{"num_hidden_layers": 12, "hidden_size": 192, "n_experts": 80, "experts_per_token": 4, "d_expert": 96, "d_shared_expert": 0, "hidden_act": "swiglu", "moe_layers": [0, 1, 2, 3, 4, 5, 6, 7, 8, 9, 10, 11], "router_score": "softmax", "normalize_top_k": false, "routed_scale": 4.47, "balance_loss": 0.000646, "balance_bias": true, "n_groups": 4, "groups_per_token": 1, "init_std_router": 0.0114, "lr_router": 0.00112, "num_attention_heads": 6, "num_key_value_heads": 2, "head_dim": 32, "vocab_size": 16384, "norm": "layernorm", "norm_place": "pre", "norm_eps": 1e-05, "positions": "rope", "rope_theta": 2020.0, "rope_fraction": 1.0, "qk_norm": true, "attn_scale": 0.177, "tie_word_embeddings": false, "parallel_block": false, "init": "uniform", "init_std_qkv": 0.0371, "init_std_o": 0.0, "init_std_up": 0.0371, "init_std_down": 0.0, "optimizer": "adamw", "learning_rate": 0.00214, "lr_mult_qkv": 0.5, "beta1": 0.9, "beta2": 0.95, "lr_head": 0.0102, "warmup_steps": 350, "schedule": "wsd", "decay_fraction": 0.387, "decay_shape": "linear", "final_lr_fraction": 0.05, "batch_tokens": [131072, 262144, 393216], "max_seq_len": 512, "doc_mask": true, "train_tokens": 801400000, "max_steps": 3355, "dataset": "wikipedia_en"}
Below are experts of layer 5 (counted from 0) of a mixture-of-experts language model. Rows are named router (the router's row for the expert), gate (a neuron's input weights, with its number), up (a neuron's input weights, with its number) and show model dimensions 96-191. Each number is 500 + 50 x the weight over its row's rms, rounded and kept within 0 to 999. Numbers have three digits each.
Before each expert's rows: a language model's description of what the expert responds to. This comes from a sample of Wikipedia text that the model never trained on.

# expert 41
What it handles: Numbers, units and range words in demographics, climate tables and infoboxes, such as 0 to 14, 199 lb, 13 March.
router:565491478423461505529509516494465486537461493538452531409501596479445518576503382556540508439550498462510478485381512458511439540578537478542376463481484440451439471479471526529508472444427468552487538489532446464509489475458521440498430614543419508431488418524477449492431463515563445490
gate0:558501507477473456500413521531501565386481504458501547503498454515499534480511516551554540429478503571493539408478507484453517482505521547502408438520463483579546497581478520486567474537495484536541476472471475516553576456571487474534567498528552456539459453534441409490570603587506575556
up0:459537527561553545482551518547528474521518535546455479498445512491516505434436509488438470521491391532438573499473580494519496449537526592537527492507524526537536465479470464444530378455565472497558553545477507558545387539405481464487516542569484480523519420504520503501475515432467529491
gate1:494411556472497492411430488558539439413470525575505493517471453525530518510456474514550498464471463523460554522503512508512477456485508507488467525602459504573539506546436410546479505536524554445483449434469543516445518524471456454517541573572539518452540496515436467531476466498535531429
up1:553456568606480560531498498438496459428497571629536514527467521527467532520463435479534489475520548526474502403472522477498518517431572627473441507560437514594521466478565464437489398483537481446515479507406486583529353509539485469457466522513518346554455496490510454484491517555562511469
gate2:558471534468420512524500598355609453511496490451532424470456489498474524544520520466473493453535587509486492444504503530462430486459490513521459515553490502420460475449547515552496545507462488582535490488515548376490624554472535494584599514511531569452429531488448540562490457549461468532
up2:456481509433554594419434549474548391549462459446561559509475492414527412553538594488540602464477418474505465530503477465603583492446470509542553461585477470414574430555548424539549404476434496434547561471521513532466481497487518573513521453441482516463512545431481462443512499537451462525
gate3:460557506552577500529456497502576469527525507524514493462538435494538432411543412498561535516456530593510524478492559490456448566478502472599382502509514568422444493567438577458520502522511465456473535534562618589372454564496450483481603512450596496457575468429449469423527526532502495535
up3:593475502530465463549486475433409539503533501510537496425417555549488471558535563458567487526504465396425529493459452495480573535548535512458535539474493484504606466545414438541516497458451523496462512561495522552647487415517601487525465406395443498585494428504502526500502549441526512560
gate4:413486491517488451548505513465520459456514459486440494550446423494635624517530547498485397608508432593560450485517486439586594489497448521504437549532497463489390477446475435446534540526440509483521466555399507615502475529524508456524467487493498615598413590487529495472467432512456477503
up4:534522463514510548462603509467502477515530562518503480543559515616443485462526497505491492428473535441470559528496454580512524472465556515515534509578531559510578494604460574506497446497520488534516562363504505516483538470466497574448528443475526365435567431455427532530469539564420511521
gate5:540537442420456465495534517486490454428473511488504533454534450434574524493540505584499425515517379543449439486597431495509610399483547495446554481542486466542487457430481547513577521477464515464631505469583543494492567575434549483512461516493449432492526443586549415568596485484510429530
up5:534537461446482445542571446527522462441529491565537555455547501448522513516480456544527533536457439518486450485582480486449649441492581446428555434485545479496592431445592579556526498496449474525532429540592507454542574637513462527581488478437520479458458414575522506572482458481494462537
gate6:506461516474474611403478424486482485333564517535597471505382511468559590470529463538457557556492397553449446521521537581512482492376519540489530451635430457543583455445601454404524490466526576528516440507444571526479501433462405549559518442502543433590473588464469388549467598511560497476
up6:478519531458560648566476439468481481452443464492533472495474458577500513466528510496464510486515486472449552472467448584482477501534559569431444518573490508473549483426491476361463507430511452416512526462452489512544493429493493497544526547461591502512462507474458525442426471403594483384
gate7:501504483439494508528412497473526524441453424468461373547575458551485515529456559515487505401541542488364523463419451533651468499460505453596509497490537497544609465506581481490433452512505472531564536496509511505500565550519466501511601480434471506592528466592465522434529451481562438423
up7:503515500481518545508478521472561470514412426445469449512411552589429621532529531533452415498528532576496407458481500416537500504461509539488455464462489522541491518424505505350523508476419531599499448490540538583502508476514617511567589479404468544561551479489483569553439449585508485532
gate8:563526414466431499522529512591604507464568561524544445519492430422438502502511429474493498593444537530432574493461550631481472426457517506527493460480502442529540548525504491450580503553413506488429445508510512513487475467455378509555514520494502465448412505505585443588466488589496557438
up8:518499459471520541537534619443530493494410494555534522446460481485446630434436516522551570479475528436490549473501436430588461528542505551603409524450470522477517515516559568536511503450531450450539546588439509414435449543497501472515466471524444480513511461525458463422460497484605467500
gate9:498500489504347441515534445533477513438582481647638574447405526450428520528515497447497453468449510545504485541490510509450550485516479460558559545468513483462508371437584537608564509465585460568524518538450496545492536492480438594442504421469465533487516624467578498496627467487512518461
up9:415535533425521563509409553483530551535566557483447418595487529599614501456517449578491481550540470450508504475577489445486515478422559539492535501493608330544491503478529439450509500530533542452472503509450423507382600505519532377423527469563542438491500544557472527525528556560466554490

# expert 8
What it handles: Closing punctuation and quote marks ending sentences or quotations in biographies and reviews, such as ." and ,", plus verbs like graduated, praised, resigned.
router:530524496414450543407451410522448574508441524563472604463558562420535484521507481494501481476486578483545466548483524489566486505556417539471418403462556545526506471470461469478506597442572448423460508456502418462514562517519438447436476575525436579432458448531523546596493517554502526535
gate0:546597518479500399569547602446489491521492528480538487500453598547545460402556459541470519463537506518497551491556484412543492603535553461532528521520547362606475523434449471468537454420513513521485487505483483473455476565420589485510440567466377447574486416535384421571517548507463570451
up0:494545576502430479591453545443512437538549459479503490427506548408605540482499552461612405475395473531528492494500530564429452548557515462598461537514410389498528417570452496585510470486494492430542479419454555529567485617489547521455542532465505511574486484539367548542480471499429520499
gate1:455509489447559471481532595557474519538480537426432554558530453467474546463555440531494454464448457549484470497535481485581557522461514539541550498549620498564559521537541473603475488481577520479453452436558492474489539580526515472507571484543514436454432489565455481486513515554511534618
up1:527420418464514397489517485481587555494525540494541581547407578613436470527393497593392501576460436552540522407479506493399531527468459502480441529427491584496519503498438455459484524492544551446486528521572439456441477488457470503482432489497448493479540619518493420437485496543542528576
gate2:505404548476589492513548494448584547438501497436492534491525499571464508543568539582479481435537495524554581469503539452440521479453530480472443548470506518527600447469548465590581492527361564503468559557517592514469502447412552441526523453499546521439558561484481518371477462442460515464
up2:517499466491508523570497448555489525438459432478475511582494526529536499546555502519368537447624541414512488480516487457465497502475476516403519532468407492440551448418447522463467488564493410462496572530439492517553475398511576527492484494506472512590435496397545505434505494464558613475
gate3:493509606424491502457445566537467537454341493494464481523484506606527568444449409519508543485480530455547525572559485469548528445426510461498527522581422530513431505440466506513512393483521474514453570527502410526461439463481443556571451529553451474483560561620509438484550421492468539471
up3:483471657522484571602522467526436578510518541505390543515478474599493501565471535526571503531558530540509555535561513441469513509570545463510488468517496452454543574521574443484527539529530546563567547513481473524483575515499557453608456511493528456534459462540518536592552583376432469605
gate4:525485517473499502537454499465583498540508486492441526530474491552472514460482505541454439522481561551514508513563482570558521409328489521497428424503564452506494538471433544474605490436540457578456505519546496557529436539483505503486569614519498495453510470509564556463538555501522542552
up4:508554472499533457452461502503508555445454436458495475547539496502378514543484508443440431402542582522413555518535454660423483433491477506441522516480464583448482494401424600482443430473508469492430516462569451548467372584548481423474489521512429501534479520400519503475533492472516454515
gate5:496514500551448521476419490495523580530498478444484503547515506489512524534458438565406496493505541541408417482431565525464481531555470498525428494516520483505501494528497554555597521525473579462519447471514487447467515509412552578574443588531414434459516444529550494475508574368400510531
up5:555568484512583498449438478542491528451442511496434509585538528397397523454505453519567604470486517553504491464489443529511508538402495530470529465472517505503517611514485534445464510546460424513532599545462499492536389516590519566433453455485488473546418633472458451442508558502562495507
gate6:542478409436537536491393522464558387467527467549490495612514624581563495473456494534554421424445509441573547600566542472536469450487517457502506490492482487487621518544457616510510493539465536470518553514513480497398390542578453508445531488486533526492579493552472468522478470505543511472
up6:506383421460454516467461487478449487485547471511529598556580544529529478479427447528535469457476521501548534507409539430460570503458488412519531496550508516532615477546567563452486532515515589559454561465499475546484543452517369461505453495526510485469587585543516528535492490549512527512
gate7:509451531603523468622546511472448554419463487664520526472449524495458508476588560539465506511410441463427505465440455462512453464533548551472446510537495480559507405497426495600509488446464496456410493480519548489522584559461493472499576529489539456530459535508563446515522467486494541504
up7:445536430498393498490558538451577402484468461464495523487472513510442494500482570501473477518526470521407473511511544584439492519573479573504563478432450449505400486522450594394445421463480462495536458495524500601592438567516508455541551478521483511541497429455463516404424639502521478515
gate8:572575510525478494566461481512463555492508527526502523567525464475457557470546524522423542502383560518456424465497510490553479455498510551483564545495523463562611479443469469566542449470428521509445549544536447399486564456493565522411441472445460650498426519498517512398487524411457474532
up8:478570454506499516478483531594477579483522561527534520489478552505464510470437436439429498576536548631518518488527477512477452500513458492512559523422496525517538519521521486527477536533568475534536551506505443443458527421518505633477433441441457501445584448590431475421481484475434496419
gate9:447468549526555509549480540466491490491453497444456536433424535464512581582535522498467415503492506461465595517560506574510507501541616463509561484536496474543521506556478592494575369482414521526534548428488443521494457490523477500497582532566456442476565539424539521451476473425396486506
up9:480496508387491590645555518517460505573451477423429483552532619464480488469474454443467502497487462527514551621508469447476489403378455384512512503474611523422502456498509511518525514538553531581480550600455444604478469453495433493572553546477475519465416471532473523467570525515507540391

# expert 62
What it handles: Function words and pronouns in sports and career narratives, such as coming on as a substitute, at home, himself, soon, and cast-list "as".
router:444572402512514485440563477472473555522629498489522533513479505438491449443460576526553488519424499542376492503424506454495523511575416535478435425470493532548518501497454526498458567428547511529497545425600512517560556431540399516512551455514579594516465459483547523536539536559418444583
gate1:436497548553459483509523574514444468489542480549569458481500492503529473441519560563508487533502400429444474554503491547447528467474470571452530544465545447477409488451456540495573475527424358475490521501456535493526488400526558559372491448446465497444527552554408543442513537515460477583
up1:529516467470483444509528479601494496470470598497482496484536517536459503519504476432509595387492505595507557510487494506478514493562556494494558489485521546665485502530546498567508527485528517563489475494490471454476505603447357404562573503509513529460544474434470502550478448488435637453
gate2:533591456510493355518546493434536529505465560484525494480514481518513548541525396537510546511463482458522486494599386514441503466553488410569484564453561475507514443540478483594449515502397537560502480499518541497437480488551624592421553491512556450490523542559467513477548430515535508485
up2:558447425399530561471398497454477475469430507579529585473465471516404546430494514517530463501456447554615532520485436371517509563517522497497457494489471455507429425457406476603427543440526617435521530545504487518520501564533513505502603415519488482546466520467452533496508506548556451459
gate3:432537532606466458506524531525412530533504468595488494542543512517476526460515409509465534500470480498518612542469370547423459514500514445536498494505471542549417455508495436541459532433549594460502452510550475412447511489390487543563513356534536441452527457501370559535559592591589526572
up3:502456466558519506523540444525530476557543553477595540551475500456509466495447570504513473438500459462502465482450600468484567452524487505495522483444297516540492539475518482587566469557485424606486499504505493490443455459513515401501468495498492524568500522452525549502562572555420524626
gate4:495488446483480494435566559599535572493470471493442473577537443459485508480429399490381442535461471534445400531575434503474502561542455440554504560505604438582518437478428450632547553553543469517579500505501534495472548475482414494571492412489475453487523501537560550476592519510484474448
up4:454446528551485431472495513570398503480487519547444423362421458514529534500536505505583482528499507534509485471540475564496484509487552526474449529520552541469454466477415422450527476506507462528520441599510472527475466472515581589429486521541498443609445517570514509521636538457456402609
gate5:420369446437578510442532560506521579526524484523530450497549535527516456470492472411512471528443434488583610468462439385517512467456492504472483518453495511540483499378460366573416540473392492521493507490527440549496396511455446573531379566577506479453536476532557494491539582504481538422
up5:549498568502487440462589439589444555533504463566497564495524430565563502462495484393430534448540376586458487539447570593459595545533462507642550488472451548520518429513507446503532535555452526411478477529402506446490475450483524477536553501398611510510513449449449495447543527484543522515
gate6:499391559440510548513492525501473572456542544449491411562483492504549525409519561439447590413536476460483535518488456497463563552435584565512493515499450479523541477553586464459507508512554528418452562429530581568547538544460500419526517473419521399590574486543382384499462458502484453449
up6:501584512530486481534517477601495436536446483600507572530494489496407575551542502608519496480506494597445556484525525482516547489515523546439463577500499538496422505441449569539496466478541449560528400649466546459476496484416539535454466516515439471492529536428474570410507507483496529556
gate7:481497479547467506540555568446534577497509548481463561475477494469489512462562490451541476481420476603471486551355505505468502478522553544499461495599469508543553550545438423477545485448537515559591502503507407490487493494461477497442423588581503473531454436515577419513408494557433512526
up7:507419491492505485435550413463491453470481484542607463537461507565534552522438505472392511410594446477569514478533464518544541480478491526509605593495466503465458422466541552520470505557416585520499546443451521480468504533481569536575478453441430503488584525498408553413547505442578500462
gate8:514454488524539490559621467532437493510562472508594522444463456449420490502514552380475411519519402445410595562448511507501530479545580469609554576472547471552498465545535471487439514464475527506441500441510523471542480588477557443502471543450460518402448531530504478472420624547610490415
up8:506462511482521431430486557511468538437510492430469499489535451494511536514523469545426483432527448468586496563593680552526470569496554546443525487507428555522563479492516450584575508519528462595436398395564489550609483435457435465519455390453454522490517536485529449537400448440488512506
gate9:414563513569464444544496575505465535483511510507476455533486542509403626448567433468508514586487490484552413475507609481544522524534591597592513519630514440477469447553450466464417535578509451585523505541448504437435491459515451576472542455509554513465540391428523411584504423497496509542
up9:439488413540484408456474490512462551541424474486538411583511532405576525472496398422380534565544484497515434487536552450524475484492541508521536538523468475456539545510474375442466514495481484493432434510428487414510531509435493585512493478598512448436575392482408475507490491361466519559
gate10:454523494573467460515448519495518473479477479432523501440553499580583411394487467423535547465480510499501482579537439503455508621472507445569497469441448479529555452628483411457518435487613552499621471517536547505470467537463494533464579439485435487469458529588410434497420504518474494543
up10:478532527561384472498556526441442482516457494469492555373454560559526509425572489485466479414471520509485478566567431503523467550468407547558523484576485546483529554512482462511445560504551539491498565476523402490417468519505542580482462526511471468477403542640459457531486421407490592526